Experts of a small language model.
Size: 13 layers, vocabulary 35673.
Experts: 16 experts in each of 13 layers, 864 squared ReLU neurons an expert, 1 pick a token, a softmax router.
Below are experts of layer 7 (counted from 0) of a mixture-of-experts language model. Rows are named router (the router's row for the expert), up (a neuron's input weights, with its number) and show model dimensions 96-127. Each number is 200 + 40 x the weight over its row's rms, rounded and kept within 0 to 999.
After each expert's rows: a language model's description of what the expert responds to. This comes from a sample of Wikipedia text that the model never trained on.

# expert 14
router,186,246,208,187,202,264,195,157,203,234,137,225,159,252,225,237,240,287,167,210,168,166,214,182,213,153,232,272,219,106,164,209
up0,142,229,140,190,259,181,154,270,190,231,225,210,224,178,229,154,243,177,127,183,196,231,205,211,229,249,203,183,139,263,232,145
up1,155,221,155,222,183,132,169,233,171,248,161,177,190,179,242,205,191,243,174,185,177,270,173,198,180,206,127,232,259,189,203,168
up2,129,162,165,287,239,197,149,290,241,156,200,145,222,240,231,270,231,203,204,197,208,196,281,214,199,198,179,200,171,165,172,167
up3,224,181,238,207,248,245,251,173,195,215,208,170,229,212,201,202,232,199,215,200,191,224,231,160,149,168,171,201,237,194,213,163
It responds to: Final pieces of Scandinavian, Finnish, Baltic and Slavic names, such as -ens, -ski, -ić, -sson, -en, often containing ä or ö.

# expert 11
router,209,207,242,126,233,166,205,237,210,173,176,151,183,170,224,211,209,226,197,280,243,186,113,166,209,264,183,179,229,190,229,189
up0,144,228,176,157,227,186,174,146,154,184,251,250,198,205,221,148,234,265,176,208,236,279,190,171,180,145,135,269,182,264,201,159
up1,182,227,213,164,187,256,238,215,245,160,195,255,226,195,204,216,204,195,200,165,212,173,166,223,258,199,178,286,221,185,227,230
up2,225,219,220,206,188,279,258,107,193,141,207,173,237,201,204,202,258,286,176,200,178,189,169,225,252,218,219,254,227,227,201,211
up3,219,152,197,240,175,235,138,299,184,237,222,222,244,187,227,100,193,198,187,242,174,260,170,162,184,291,191,129,180,238,213,140
It responds to: Pipes and semicolons in sports standings and result tables (W | D | L), plus first letter pieces of words such as Tr, Pl, sp.

# expert 9
router,155,184,156,181,228,210,212,221,189,145,211,196,277,213,174,185,153,190,157,243,206,168,162,246,156,240,223,182,160,167,234,220
up0,177,190,200,185,130,219,214,139,177,156,182,154,206,228,220,116,224,199,179,204,206,181,204,196,175,185,254,204,156,201,173,224
up1,189,194,235,235,201,210,188,242,235,168,232,252,167,181,224,231,203,255,177,230,209,153,197,175,255,276,143,252,192,152,162,189
up2,204,155,140,165,172,172,202,202,195,221,210,140,154,148,237,163,158,228,196,181,163,235,181,205,296,166,240,276,181,159,234,284
up3,89,273,137,224,169,222,126,231,211,181,223,181,222,218,175,140,142,193,259,203,189,159,228,164,168,179,159,196,187,196,280,164
It responds to: Nouns and participles for actions or activities, usually after a or the and before of or by, such as run, drive, Preceded, decision.

# expert 5
router,156,231,202,145,143,190,177,188,270,140,201,207,201,206,246,212,151,192,173,177,206,182,199,190,261,135,199,185,254,126,190,257
up0,198,193,132,224,171,232,155,197,233,163,121,229,270,203,233,201,212,179,340,201,201,154,244,168,236,262,225,239,230,286,233,230
up1,162,247,99,233,218,222,148,321,198,178,163,150,251,229,339,190,229,139,240,193,148,172,246,170,150,222,173,204,191,172,195,225
up2,146,294,195,221,197,186,219,202,264,222,199,267,226,242,126,218,112,213,215,169,242,211,181,155,182,123,201,179,253,155,153,169
up3,261,244,189,252,174,223,174,264,223,127,213,148,201,152,178,192,271,187,193,191,206,212,156,126,223,146,208,213,182,191,204,184
It responds to: Given names and word pieces inside proper names and numbers, often after "the", "and" or a comma, such as Laurence, Valerie, Broad(band).

# expert 10
router,192,248,117,132,163,165,208,200,168,224,176,162,204,254,133,239,185,252,244,232,179,192,209,234,177,159,157,176,180,200,158,172
up0,211,171,129,222,197,156,215,168,158,133,227,166,225,229,272,134,224,202,165,240,153,211,183,193,202,141,214,223,174,213,172,214
up1,305,193,208,252,220,172,241,277,194,236,246,173,253,212,209,186,113,190,157,169,145,175,197,219,240,197,232,187,190,205,249,198
up2,140,230,189,205,246,171,192,176,151,162,178,205,247,258,175,264,199,137,216,201,177,129,171,195,174,191,182,199,210,213,186,179
up3,248,184,252,136,203,237,247,248,223,242,188,100,170,192,230,159,178,239,174,245,203,156,192,247,199,199,221,163,249,270,191,185
It responds to: Word endings and particles in Italian, Spanish or Portuguese names (Flavio, del, de), plus racing brands and ministry titles like Chevrolet, Ministry.

# expert 8
router,294,195,168,219,133,224,176,217,159,176,301,255,204,251,233,257,163,218,200,198,258,168,247,231,242,171,192,249,186,231,173,133
up0,186,210,204,254,198,148,164,271,181,187,273,226,196,182,240,232,173,204,222,232,211,246,198,158,180,181,139,207,164,123,224,195
up1,220,246,168,213,202,181,296,188,209,193,211,245,303,215,250,178,224,183,230,213,191,130,211,219,210,178,213,254,278,225,255,207
up2,178,233,119,234,159,202,228,206,215,176,219,191,226,166,213,220,91,165,107,136,183,271,204,236,211,121,214,280,167,191,179,157
up3,206,291,71,182,187,177,205,144,205,187,202,185,202,183,198,264,190,216,260,152,236,204,152,233,178,165,206,169,174,186,238,177
It responds to: Common nouns after the or his in narrative, especially season, death, War, final, this, next, plus York after New.

# expert 4
router,240,173,259,214,253,188,191,217,265,204,201,220,154,182,199,144,205,195,172,190,192,172,206,191,230,172,213,245,162,224,210,213
up0,265,297,153,260,155,173,274,221,241,209,277,159,246,224,210,227,136,176,211,214,278,165,220,222,221,158,195,212,257,117,187,185
up1,260,227,227,227,254,183,224,196,209,236,175,133,214,205,228,227,143,243,179,254,162,191,119,154,229,193,200,157,168,170,155,176
up2,232,203,183,173,161,206,218,262,265,188,307,110,260,210,214,172,211,199,183,230,186,197,157,210,191,122,138,153,161,195,214,240
up3,206,250,186,154,252,209,224,172,225,252,184,206,160,243,277,256,214,229,198,211,271,194,232,213,185,156,161,170,129,152,178,180
It responds to: Opening brackets, paragraph breaks, heading markers like == and = lines, and list dashes that structure articles and lists.

# expert 12
router,255,232,177,182,233,202,234,207,171,214,129,183,177,249,198,170,223,237,183,210,226,219,217,166,271,209,241,202,179,194,212,254
up0,188,191,239,223,229,193,148,179,191,158,192,172,161,244,222,188,149,222,225,227,188,295,193,264,168,181,247,140,165,189,183,167
up1,142,169,216,204,176,240,202,186,102,267,192,175,198,223,185,179,193,172,216,192,198,207,166,197,195,222,195,215,210,284,246,220
up2,192,211,187,275,226,274,144,233,185,177,199,262,149,246,213,224,118,243,144,236,224,209,213,136,250,208,195,253,232,192,224,230
up3,261,202,167,249,179,230,196,210,203,209,212,245,161,180,185,122,144,175,240,165,128,218,185,211,213,187,165,242,172,186,220,254
It responds to: Units, symbols and digits in measurements, coordinates and numeric tables, such as km, %, °, ′, million, above sea level.

# expert 3
router,167,222,218,281,183,218,173,246,180,203,166,221,182,185,129,149,220,196,241,171,235,196,192,205,127,192,152,210,175,253,193,176
up0,179,190,215,160,208,223,245,229,209,179,233,227,149,206,263,227,261,253,186,146,210,218,138,130,179,154,226,189,229,292,264,166
up1,254,219,192,190,160,141,210,209,176,196,211,204,172,270,128,183,88,228,171,155,197,240,257,155,228,92,229,223,196,230,230,252
up2,184,189,186,217,183,192,206,207,256,155,187,217,197,207,203,217,230,137,198,197,218,222,264,192,173,261,170,193,219,178,229,170
up3,233,174,176,234,159,224,136,161,238,170,185,153,169,173,210,184,251,183,203,260,203,299,278,199,280,223,165,220,183,306,247,233
It responds to: Colons after field labels in infobox lists, such as Order:, Signal word:, plus infinitive "to", table pipes and taxonomy words like species, genus.

# expert 2
router,193,220,228,278,218,196,196,196,167,274,214,233,194,193,176,241,256,187,206,167,124,296,193,222,173,219,173,201,172,203,229,210
up0,168,209,197,177,218,182,193,197,215,239,149,223,185,176,248,174,167,296,165,237,232,171,224,117,275,211,171,248,238,290,247,216
up1,264,148,237,157,141,195,212,135,184,208,162,220,253,184,291,154,73,179,243,210,164,292,233,199,185,194,234,240,262,258,286,294
up2,210,121,240,254,155,250,198,127,172,238,190,180,160,229,169,189,187,151,191,231,209,136,175,209,175,201,126,247,180,198,218,282
up3,153,197,165,173,258,223,243,217,259,221,182,151,198,192,210,192,253,250,226,217,185,111,259,220,97,229,193,233,192,232,224,250
It responds to: Word-initial capital letters and short opening fragments after brackets, quotes or table bars, such as St, Al, B; also election-table bars.

# expert 0
router,236,307,151,185,150,249,179,184,191,178,260,153,218,152,245,200,170,163,136,193,229,112,180,189,198,233,261,198,254,210,174,167
up0,164,188,129,206,228,199,227,168,181,129,223,161,170,219,198,182,217,235,191,173,215,178,216,140,184,102,260,179,168,180,214,189
up1,214,176,181,162,251,95,210,220,181,214,198,171,305,242,187,190,195,194,215,248,248,152,173,102,246,224,170,208,180,222,307,168
up2,194,179,138,252,246,172,235,278,196,249,211,170,179,299,168,198,198,210,142,153,204,236,267,206,224,137,215,197,240,170,186,141
up3,211,181,208,225,137,239,239,197,210,219,214,246,168,160,242,184,221,211,200,126,180,230,208,219,254,235,267,249,197,211,257,187
It responds to: Adjectives of nationality, ethnicity or language, and endings like -ian or -ish, as in American footballer, Bolivian, Welsh.

# expert 6
router,205,177,134,181,243,115,214,178,196,217,239,170,216,104,213,173,197,184,267,197,161,216,202,180,181,262,249,153,194,257,224,217
up0,120,257,187,153,272,242,167,248,185,211,200,176,182,205,214,140,244,185,188,186,255,241,166,207,216,208,187,194,160,249,156,148
up1,211,178,202,250,178,230,262,229,233,226,265,260,223,206,192,148,136,172,177,166,216,197,272,219,202,168,222,163,218,137,152,260
up2,146,299,171,189,206,267,238,197,204,152,264,154,211,172,227,211,136,182,215,221,243,234,217,206,160,151,188,162,206,229,194,176
up3,243,128,247,227,170,232,185,163,169,184,205,227,249,210,196,158,182,240,209,182,197,137,141,127,165,202,229,207,181,192,164,290
It responds to: Punctuation, numbers and label words in sports results, standings and infobox tables, such as Candidate, Phylum, closing brackets, dashes.

# expert 1
router,170,247,195,154,130,170,188,186,253,142,202,193,218,205,221,208,143,193,182,195,186,188,191,193,261,133,189,186,230,138,203,252
up0,175,180,63,224,187,261,207,232,209,224,311,181,218,205,194,192,203,186,159,207,197,187,164,185,290,230,201,189,218,174,208,157
up1,177,206,146,208,183,177,256,223,234,190,154,229,210,127,225,176,130,201,202,232,169,154,153,210,211,175,204,157,228,216,300,215
up2,165,194,142,217,204,172,236,189,208,131,249,212,173,218,235,126,191,251,170,183,197,179,223,210,251,179,205,234,201,170,159,211
up3,195,274,181,205,181,193,158,189,158,233,182,115,244,241,219,204,186,266,204,162,269,222,169,153,231,223,153,244,199,150,211,122
It responds to: Entries in tables and lists after a pipe or comma, mostly year and number pieces and personal names, such as 199, 201, Hughes.

# expert 15
router,160,119,231,207,196,226,189,120,219,180,168,224,179,279,242,189,204,118,219,135,202,255,251,269,185,237,219,198,227,210,150,182
up0,178,139,205,272,163,252,149,211,207,192,173,203,275,225,211,183,176,217,156,185,179,184,214,231,198,185,135,173,236,174,205,176
up1,178,186,177,207,226,179,211,211,231,230,251,255,195,168,223,188,230,141,202,243,217,179,239,206,169,202,197,197,242,226,306,266
up2,171,208,172,224,242,166,233,242,177,106,236,195,209,168,260,143,182,146,188,162,238,188,213,265,258,125,220,172,258,246,202,189
up3,264,208,241,171,254,217,228,237,221,200,196,263,225,218,251,213,202,175,201,198,82,221,201,191,186,247,180,265,177,201,184,289
It responds to: Subject pronouns, "but" and opening quotes at the start of clauses in narrative prose, such as he, she, it, they.

# expert 7
router,165,127,222,243,214,274,246,201,219,197,251,233,230,117,220,283,201,162,226,225,168,169,280,171,194,143,187,165,242,213,175,191
up0,181,236,189,210,220,165,180,169,184,199,177,160,210,218,221,175,229,234,224,170,235,192,154,211,195,207,214,169,228,127,241,218
up1,269,265,273,202,203,177,240,257,252,201,243,146,196,237,277,125,226,192,214,231,183,131,214,202,219,197,162,206,152,260,168,256
up2,174,195,242,203,217,140,206,132,196,231,165,207,190,193,175,160,185,207,192,246,276,220,176,172,188,134,258,307,195,214,284,173
up3,209,147,153,224,206,159,231,169,213,219,220,155,219,202,162,198,133,237,195,100,175,190,167,193,195,209,221,236,187,235,186,192
It responds to: Prepositions that follow a noun or verb and lead into a noun phrase, especially of, by, with, for, as in "ordered by the".

# expert 13
router,258,142,256,234,199,190,225,162,195,238,184,157,190,193,248,161,196,243,162,164,261,166,197,113,210,174,212,210,238,172,232,204
up0,199,169,196,244,255,160,221,240,223,235,161,189,303,257,184,189,139,228,238,195,153,163,231,179,195,236,59,236,149,141,160,217
up1,221,203,122,177,202,208,183,274,260,180,180,161,226,231,185,284,146,242,195,176,165,267,234,261,268,145,193,294,209,210,232,169
up2,261,144,189,151,200,178,164,220,301,213,247,181,219,201,216,230,184,173,186,176,142,174,220,197,201,144,261,199,149,183,172,207
up3,224,180,152,218,244,224,212,221,202,221,236,209,176,184,222,149,192,204,236,209,189,95,177,177,194,166,210,198,217,149,246,274
It responds to: Articles and career words in biographical text on education and posts, such as "graduated with a", "served as", degree, professor.